Experts of a small language model: 5692 steps.
Below are experts of layer 2 (counted from 0) of a mixture-of-experts language model. Rows are named router (the router's row for the expert), up (a neuron's input weights, with its number) and show model dimensions 0-191. Each number is 50 + 10 x the weight over its row's rms, rounded and kept within 0 to 99.
Before each expert's rows: "gets" lists some tokens that make up at least twice as much of what it gets as of all text; "mostly gets" lists some tokens that are sent to it at least half of the time. This comes from a sample of Wikipedia text that the model never trained on. Tokens count by the router's weight.

# expert 29
gets: " of", " the", " The", "The", " for", " all"
mostly gets: " of", "The", " all", " The", " these", "the"
router:44 49 49 66 65 63 48 64 51 50 51 75 31 55 56 35 66 57 62 52 57 45 39 40 42 60 48 61 48 42 56 53 59 54 41 36 35 50 39 28 46 38 45 33 50 50 58 46 41 50 49 52 39 46 60 45 46 45 54 54 50 44 48 59 51 47 58 70 49 64 72 56 51 66 40 51 61 43 52 53 56 51 47 26 44 57 45 60 67 52 57 46 25 67 35 56 43 58 49 53 41 45 40 47 41 49 58 55 32 42 51 63 60 49 36 58 35 57 42 37 47 34 52 32 38 50 44 34 48 70 52 67 48 52 52 43 29 41 66 53 45 49 67 42 41 62 55 46 44 48 41 55 50 63 63 54 50 52 52 72 57 45 51 34 40 61 44 37 53 56 72 54 48 64 62 46 43 44 67 48 54 64 50 52 40 64 66 56 34 58 49 37
up4:42 47 57 56 43 46 31 46 37 58 58 58 54 49 48 42 33 58 44 48 28 51 38 56 55 73 48 47 59 52 39 66 65 36 69 45 44 36 52 49 22 41 56 47 47 48 60 55 28 45 55 56 57 37 54 56 42 46 52 63 44 50 37 44 48 64 53 60 46 23 50 53 49 60 47 64 52 60 58 55 59 41 51 57 42 51 60 66 64 52 43 62 37 43 61 50 64 54 32 45 54 53 75 47 69 63 60 58 54 32 47 62 52 31 51 46 42 56 52 51 61 46 58 59 43 49 58 45 46 40 47 45 38 44 66 50 49 67 42 43 54 71 50 65 37 53 70 47 67 30 36 55 52 37 52 50 64 40 52 49 58 54 52 47 44 56 49 46 53 46 20 56 52 55 45 50 75 65 33 50 49 54 52 51 51 52 42 57 56 51 64 42
up5:45 37 30 60 70 32 45 52 38 51 61 28 49 71 54 57 68 66 62 48 59 48 56 63 52 60 45 50 53 63 59 48 56 59 58 42 54 47 39 46 32 56 52 51 42 55 57 46 48 46 41 42 56 34 50 60 65 64 39 40 74 47 44 61 65 61 34 58 51 56 47 57 41 50 62 57 34 53 66 62 60 51 57 53 52 30 55 67 60 56 42 48 36 44 51 62 49 59 55 44 59 77 48 57 49 42 64 50 55 43 51 52 42 55 70 41 40 50 58 58 60 53 72 56 60 56 59 43 62 49 49 49 42 45 57 58 51 43 42 30 71 51 46 58 50 74 52 50 47 61 50 45 35 31 39 61 45 40 53 50 36 56 24 49 51 46 56 51 48 43 45 47 37 68 60 45 43 45 41 31 48 47 38 63 41 43 47 51 55 39 53 57
up6:60 48 54 46 66 23 45 42 38 71 56 48 29 63 45 55 63 39 50 50 46 60 49 44 56 54 48 44 58 33 63 60 51 55 45 74 49 42 43 47 54 50 28 48 49 54 57 58 53 52 49 33 64 52 48 45 58 53 57 37 41 45 41 29 48 35 59 31 34 54 53 45 58 44 38 68 54 45 50 51 47 43 56 61 46 48 59 35 45 67 58 31 68 61 77 51 50 42 62 40 61 42 45 44 44 31 55 67 47 47 47 56 57 51 60 38 59 37 50 54 41 58 49 45 45 57 46 68 32 53 67 44 57 41 58 47 53 53 41 45 40 57 49 39 50 59 48 47 40 52 58 54 43 62 56 53 35 49 60 52 49 40 32 32 34 43 42 52 66 46 40 58 51 55 31 41 37 44 49 28 49 66 51 62 68 59 60 60 42 65 50 40
up7:40 54 56 45 56 42 35 44 44 59 47 40 46 71 53 41 39 50 30 60 47 58 62 56 68 51 36 37 62 49 57 40 54 40 41 58 42 54 67 62 45 74 42 56 50 56 68 49 61 41 35 37 58 43 50 65 47 40 45 57 56 52 57 43 58 51 27 43 50 42 44 46 51 30 71 49 29 54 44 46 32 49 51 77 50 54 76 46 50 58 47 42 41 44 74 50 57 51 55 33 63 61 59 31 52 62 38 49 64 40 66 40 61 62 69 30 45 33 43 57 53 55 40 43 51 44 57 45 55 47 38 49 55 36 47 54 54 59 50 56 50 54 58 51 51 48 47 31 55 39 58 51 47 46 39 49 37 58 59 49 49 39 44 50 44 53 64 44 56 27 41 54 46 52 47 42 34 54 41 42 31 43 53 56 61 51 40 39 64 48 48 48

# expert 5
gets: ")", "s", "%", "ers", "es", "as"
mostly gets: "%", "ers", ")", " people", "les", "ors"
router:58 38 39 48 55 63 60 55 63 67 50 47 38 48 67 47 61 47 60 66 57 44 55 62 51 60 31 54 61 51 49 56 63 29 57 62 57 64 66 43 77 55 42 47 40 53 66 37 35 40 40 43 48 32 54 49 64 48 48 47 46 51 60 45 52 61 57 42 31 46 33 47 52 56 53 42 45 50 53 42 35 45 60 48 64 66 50 40 64 39 39 35 41 48 33 32 51 47 43 52 60 31 41 50 48 59 47 42 40 50 59 66 39 46 60 52 52 55 58 60 58 39 38 53 62 36 48 41 70 41 48 67 60 38 41 60 34 55 38 51 51 51 40 52 51 45 30 41 66 52 37 50 57 37 62 46 39 40 71 33 64 47 44 43 45 60 64 35 49 37 39 54 56 58 47 35 60 56 37 59 44 48 48 44 62 37 44 61 55 51 51 63
up0:56 56 44 52 38 43 38 47 57 59 60 67 37 55 44 54 59 36 40 35 36 58 56 60 78 47 63 39 70 46 57 46 55 56 39 50 48 62 37 47 48 51 51 43 42 52 39 52 57 47 47 45 61 41 41 54 69 21 45 40 63 41 56 62 63 35 45 45 48 50 46 58 45 54 62 64 45 40 53 42 53 54 45 56 31 24 71 48 59 54 50 30 37 37 42 41 57 58 48 48 69 56 48 43 61 36 56 52 53 62 68 32 49 56 49 44 47 45 59 53 43 60 57 46 44 53 48 60 59 50 62 49 55 56 57 59 53 61 59 37 61 44 58 54 60 51 47 55 46 53 40 55 32 33 57 59 71 58 55 43 55 32 42 54 60 55 48 42 52 56 57 68 60 40 56 41 54 55 68 50 37 26 39 52 60 54 62 40 50 75 56 31
up1:61 56 46 63 50 39 48 46 53 71 40 33 55 44 22 62 67 35 38 46 56 49 60 50 59 48 49 58 48 49 48 39 48 46 48 33 42 49 36 41 58 60 66 44 60 41 64 39 63 27 66 40 48 38 61 43 59 37 55 67 48 40 48 53 66 68 49 42 64 67 51 63 52 53 31 59 44 45 61 46 47 51 54 42 45 48 45 71 50 65 42 52 35 32 67 58 61 47 58 37 48 55 55 48 50 48 56 43 51 50 58 46 53 48 41 44 52 30 50 31 34 28 49 59 31 49 76 39 37 52 61 40 61 43 59 44 51 37 54 33 49 41 51 46 44 60 47 60 55 60 54 59 43 45 66 55 51 47 46 64 43 31 37 46 44 54 54 52 55 52 61 54 38 67 44 63 56 30 60 37 53 47 47 50 46 49 34 51 46 61 47 48
up2:54 51 55 56 52 33 58 52 32 53 50 49 52 46 48 55 41 51 31 48 47 63 49 49 59 57 59 44 47 41 56 50 55 44 48 38 37 44 27 57 56 67 15 57 51 55 34 57 52 43 74 40 43 61 25 57 42 56 54 53 58 56 61 58 60 49 47 57 78 53 64 52 52 39 55 56 55 68 33 43 49 57 41 60 49 37 54 65 47 72 52 62 45 35 57 44 33 57 44 35 42 56 56 55 40 52 50 44 55 43 52 46 49 47 52 39 40 35 21 49 42 46 47 37 39 55 51 54 51 58 52 54 58 41 60 51 51 50 51 40 49 52 43 47 47 58 48 59 57 41 51 49 40 49 55 57 40 55 58 44 30 45 45 69 63 46 43 48 79 62 68 51 39 59 69 67 34 47 45 23 45 40 56 62 42 57 58 45 50 60 37 55
up3:47 60 58 74 54 37 42 51 51 51 46 53 45 63 42 40 52 59 37 40 43 83 65 51 48 55 59 45 46 43 53 48 53 49 40 47 38 40 32 61 37 69 35 34 57 57 45 76 57 32 55 39 47 56 39 48 66 55 46 57 45 50 37 53 57 42 38 54 69 52 62 46 42 55 53 65 45 50 50 60 50 50 45 71 33 28 61 65 46 71 55 53 53 49 56 52 43 45 40 27 49 61 58 51 62 55 62 45 57 51 67 39 58 55 46 43 45 42 25 52 50 52 50 44 48 46 51 47 39 49 53 46 42 41 55 53 43 42 55 46 61 52 61 45 47 44 54 34 44 38 37 55 50 63 55 67 59 57 56 55 33 35 57 49 50 56 36 60 56 62 46 57 22 45 61 62 43 45 52 46 45 50 48 46 48 62 47 29 43 59 37 21

# expert 14
gets: " was", " is", " were", "s", " are", " be"
mostly gets: " was", " is", " were", " be", "ers", " are"
router:43 36 54 40 62 53 44 30 43 52 41 46 54 59 50 46 57 47 52 62 47 52 55 69 44 49 33 58 55 44 57 49 44 53 48 38 61 63 51 64 58 45 65 63 49 50 63 60 22 48 62 48 48 42 63 55 47 54 47 47 40 50 53 40 60 58 67 34 36 39 41 21 45 45 58 76 52 33 49 43 33 55 49 70 53 57 47 47 60 40 46 47 50 65 40 32 59 40 43 47 36 30 48 45 55 47 66 39 34 33 46 59 38 33 54 49 56 43 58 55 41 44 43 64 67 43 50 42 68 60 52 55 51 46 61 65 50 67 53 54 57 63 38 37 55 35 51 60 47 38 34 46 52 49 42 48 33 52 51 48 51 48 49 55 63 61 42 39 45 26 42 43 62 38 49 29 41 50 40 53 44 68 41 50 66 49 52 52 43 50 63 52
up0:59 71 41 45 38 55 60 39 46 39 39 49 41 29 36 44 42 39 46 51 68 51 62 59 67 48 73 52 48 36 44 40 41 48 39 43 48 49 69 48 54 46 61 43 66 46 41 56 48 37 39 63 43 75 54 49 63 51 44 59 74 54 43 61 38 35 48 50 43 48 69 52 58 56 40 44 55 66 58 37 66 48 65 55 52 36 45 36 44 52 59 57 43 48 46 42 52 35 61 57 47 60 38 51 40 53 48 57 63 43 52 29 50 70 36 58 56 45 52 57 42 70 64 57 34 49 62 50 44 46 55 54 50 60 69 48 60 46 65 49 46 39 49 45 41 47 49 62 43 39 47 49 37 67 61 56 70 67 44 51 57 34 58 43 47 37 48 55 66 50 54 59 35 40 73 50 43 58 56 39 63 40 46 59 50 50 47 43 54 57 31 47
up1:40 59 45 34 51 68 42 33 32 53 51 49 30 57 60 52 59 38 51 36 31 51 64 58 53 65 56 40 66 34 71 27 35 54 53 36 53 60 66 34 49 54 45 51 41 50 49 41 55 62 48 57 64 61 38 69 67 49 57 53 50 51 49 61 63 50 53 45 60 76 38 43 41 51 48 38 59 50 34 53 47 47 45 41 40 58 43 56 49 58 52 40 38 37 49 35 56 65 48 47 55 58 43 38 34 52 46 49 61 62 57 63 63 36 46 43 64 42 38 42 47 39 64 47 34 55 53 55 50 48 39 40 61 63 53 56 38 63 55 35 49 54 69 43 55 50 71 40 49 36 59 60 48 44 53 51 59 43 53 48 42 46 43 48 49 51 49 55 26 51 56 27 53 44 53 52 30 45 70 52 47 42 57 55 62 33 56 61 43 43 56 50
up2:66 51 54 51 72 37 53 62 43 67 52 58 57 50 60 43 39 49 55 41 45 50 47 55 60 67 51 52 51 28 52 50 41 42 51 60 44 42 48 45 53 60 46 35 45 57 63 45 60 55 44 30 41 49 39 54 59 43 58 44 50 49 39 63 61 36 46 48 53 40 46 51 48 61 47 41 52 61 42 58 63 66 60 54 35 39 54 44 45 52 39 49 48 54 60 57 55 40 47 49 48 61 38 56 32 50 45 49 44 64 79 44 45 72 60 35 36 38 23 49 46 56 48 53 52 54 50 53 52 65 59 55 66 61 64 48 51 47 45 18 60 45 50 53 38 54 49 41 50 45 66 50 55 47 38 47 55 35 58 51 26 43 42 47 42 44 56 49 70 70 59 68 33 68 40 59 46 64 39 29 47 46 45 41 47 62 59 31 55 44 51 29
up3:56 50 58 60 41 38 37 48 54 42 54 33 53 44 36 65 60 56 56 63 56 45 66 53 47 40 67 54 55 63 42 47 51 50 55 51 23 53 43 58 38 62 51 55 39 38 59 69 64 61 40 50 39 73 34 37 56 65 43 38 56 65 51 59 49 42 60 44 35 50 50 51 53 50 43 54 48 42 27 27 56 39 60 43 61 50 49 54 71 37 52 32 46 42 64 65 55 45 62 48 60 65 58 27 48 43 63 43 62 39 43 41 44 61 57 62 53 57 52 54 50 41 50 46 30 49 62 42 30 57 34 47 47 59 53 56 53 45 56 34 47 53 43 61 47 66 58 60 41 54 47 40 58 42 53 48 46 47 46 41 48 52 34 41 57 56 29 52 50 49 64 48 31 34 47 45 59 44 62 32 61 53 72 46 59 59 52 49 44 35 55 40